From a checkpoint of a small mixture-of-experts model trained on Wikipedia: a variant of SOAP for the experts.
Below are experts of layer 5 (counted from 0) of a mixture-of-experts language model. Rows are named router (the router's row for the expert), down (a neuron's output weights, with its number) and show model dimensions 168-223. Each number is 128 + 24 x the weight over its row's rms, rounded and kept within 0 to 255. Numbers have three digits each.
After each expert's rows: a language model's description of what the expert responds to. This comes from a sample of Wikipedia text that the model never trained on.

# expert 2
router:095145133121135178068153136119119105121144122124113124121061110114118151105167169117157136164134146144140136137196138111131148102087126122120108138113086186126146116135
down0:122123150121138139101102109109163117147131127120114161174089141109127075173097135133101119151118167116111094152125090148149088133125065124120133128113082135156123118107
down1:145137120113136165118089094159156115063174142111150122157098113098112107126156150139129148149129153098099090138160128102159118174134150136108111145102156080106071102127
down2:104166123116092108140139110058144129163162136124094153137113107172079154164098126130103155151084166125099109118108144101152145108137169116140112121135105127146115135124
down3:122129087105153144116125156118116103152127124107074127104153121160141144122112126110091103099106096107136169140100096083096120086108125166121162162138085112123143150109
What it handles: Pieces of personal and place names, especially Slavic, Spanish or diacritic-laden ones like Plíšková, Krško; also table separator rows and first names.

# expert 6
router:170117097084115139158179152095114114135123143146117098099097165118142131145149127138062151113149150121103150127120121155144117126137158116131117096144114157145186112157
down0:131124127141141080184145156116175149085130119105132177081120170144135169151128113165124144138145138125131121095163100096164135103116165086134109122138101145093084102154
down1:135119108144137160127128130123135130093140106119113124129189149097139075126138135153135084165128129098086096150099116131109117156157128131125074132152127166093091132059
down2:113079162107081113164116121098124102148157117133115092152127130105147153067211128168135084124140119170125126149107169170145112100190147136114146145099126119121147105129
down3:138174098129097138130114133096095103137096136128162145096112143104161113121141120104134095143128103113084139130129134145144127138136120109138147149106118127162143094138
What it handles: Middle syllables and stems inside words, such as sus-pen-sion, g-ive, mi-ddle, con, man, plus common verbs like made, held.

# expert 1
router:109128107090134093165138112112130131131147140114179123158154142106085120117145100134064144125065148123128141139131151145141126109100113136152101167128131105140101088101
down0:170121128140172155153118103156150141134151127129116154107108116114110160123093144136160118108118133150181149117138140149148119118131158087127107119104153128149069048125
down1:119119147102109105157103129166159137118110108141101119140098158108131128111101152150124128151129117102106137143120128119089120144132101132136154119127159137099105151142
down2:160143118085131150165099101112119118098144077142116103168134169149120099110119116156108102133137172140136120138170128124113080144135082150147136117140110152131107101117
down3:177136131141126127158115115088100146173117162157131171132192130179098135171116099148091129102167137099155134128124181121146183097107137127159101132126113171134161145142
What it handles: Mid-word fragments like al, ar, est, ary, ial, ical, often after H or h, as in H-al-ting, Qu-al-ifying, F-est-ival.

# expert 21
router:137101109103132121076108135160135110144085098136124101153126124088085112111183116117144135136118087120095138128143113103119154137132168124138147135135184095123168184098
down0:139132150115133118139082126113109123126153145131103115154119083104120098102113088140148137127159115113143115136170103138122178088124102126088159197143124086158143131141
down1:112147142130105104104128134142127110106107116139102131101125110125102164124118133110093130149146128133161116125135148079161176093153092139151156146133119113126170093131
down2:147156140158117161117167166127136103079143085144134134160125157101144136093122096120112134149138129114104117133108086152104120146124042149123140122146105152130162109108
down3:085147146123117112158149104129169115102076135139097087157124156092162121080142130084175124149063103103113135148124104123121142117120137149130110125117098127139132137129
What it handles: Single-consonant or short pieces like g, m, h, b, sh, am, often right after A or a, as in A-g-ricultural, A-m, a-ver-age.

# expert 22
router:171164086178112134142136130144155123106192123111127185126123121136159118110161133107109103129098126137171107140082141140138126141130130115115113089109121117147092127081
down0:118114126118113138088114174148075107142137083122120093153121140116122149161115092131142111119141157132144118158149167107089104151127137171116166134125114128115090141135
down1:099152104143143094125153153100082152123150102124137098095079089119114138134133136160153099100159132138135109155162161170172106064149123110122159078150114107120142140162
down2:113106148106157160126117178155089121127128164190147124113127148132155129124123124132119117164108158129125118154125118136109133145153148132114151121118114149160106094068
down3:126092121150122114160077173143158149161154134158154097139135106136151125144152148155109141105130151118133070152142103119113142100085116130132121095138159100101167148125
What it handles: Word-final suffixes like ation, ment, tion, ity, ing, ed that complete nouns and verbs, such as reincarnation, acknowledgments, rendition.

# expert 20
router:087131104072114132178139149127121175129179118087123087143198137090159112115121161116084098140112124151143153147117123147124137113136131120099110130120143156145123103109
down0:082061086105133148147133117161108131101123121139104115138104124127111076083152146107115114108116116090080120148116148090089153123128113161139091087185140140092113123137
down1:099121121146163189113092092189144117146082108147160111109104092174135135140117137155135132123124126126107122113146154103154158120145124123104154129101138102150164141176
down2:074141136111131111155144092128119100121162155147118143120132139156161145089180156142178191124139089110147116136174116117127117125126125143125167130107109121091126145149
down3:083136106112139124139155089121103109158138149141145173077156122135141139141115153092146100137152101105163144118165137102112143109131124134157128133142149139112121154111
What it handles: Plural and possessive s and short endings like es, er, ed, ing, plus inner pieces such as el-ig-ible, ne-ig-hborhood, electors.

# expert 4
router:155135138152151138106120142126137120145102109151109094142169135147141132138133115161121119149140122133099109096173084124145094119154156158151123174138097126117148091097
down0:087068129117114120163121119173132086102142102137091147108184109084093132132117115097172092118128155163098083099100110130115121162153124151145186113125126087174118158090
down1:125133122118122157139185111123135160161144132101133116095124122124142068142156170087126118097124108114134126154150135068159163157122110074124110127132125134106140082133
down2:166129109084127169151147137125097125052130121097134170128088114134155112126168125188114116147113126146143125133115128138136145117093131119140119156192106085147168142126
down3:126123104095121107133091161087110125144108130099128128162143103116161142125098118101136144184176121114134169114165162121094128109106097082136119118096089149143118095124
What it handles: Direction and time words after in, to or the, such as south, northeast, late, high; also numbers and pieces in dates or counts.

# expert 9
router:118147133100117150123139111092087127138112095133125111128106145139168116152135098108083146116139089107121132133172142185135150128136123140151159107138136125139173113153
down0:117111101157112154162147147141151145138131154148158129146108164125138113180103163128130131122127142067161115092124100128165158152100109136140122148127142175135078097187
down1:119106131155159128145185080134121142141123148094149111130116160133090124116122128141146094132110111144064143092119135118112115149129098142170161091163125129133144120155
down2:129121119149178093171103120119139105153157103122095154125123148092065148145131084110142135122125133164102131096103130113087163167140135065139146149098109152155143094182
down3:147118091113140152140116131163111107123074129150144131137109051148145173138141103149128116078096153139131119123129147123106110113085123125110095139120099129156145167139
What it handles: Early fragments of a word, often at its start, like en, E, le, ru, Ra, La, as in en-forcement, en-ormity, Ra-ilroad, e-le-ctoral.

# expert 17
router:072170123143132147089149164113131162107168099136161170119133169127142144135157121144175097106164135175081132120137141117116136172108161129107116129108115169105141096131
down0:127137134146127090131090130156143128122146094088099108101106116135169123164128146118083149164113181095127105134177166113118146103130183141096145158156147130137115146146
down1:138124105136133105123146100105067122110143073130165129176131120110097144150165144125143142147098143114081155113165143131097150164165112142145132077094148144123116165147
down2:147135179137115127164115098098130134087100132165122113124133114129128128151146093129105128133135116099147127153104131113163110123144181102129122076178087155112121102119
down3:081172162152140105128105107153126132157123131110176138155141143138171140115131124113142096140117194137141134115121126123132146132106103111159101169128132174154133120162
What it handles: Endings and parts of proper names and places, like Albemar-le, Mar-ine, Caldw-ell, New, York, John, University, often in lists and sports tables.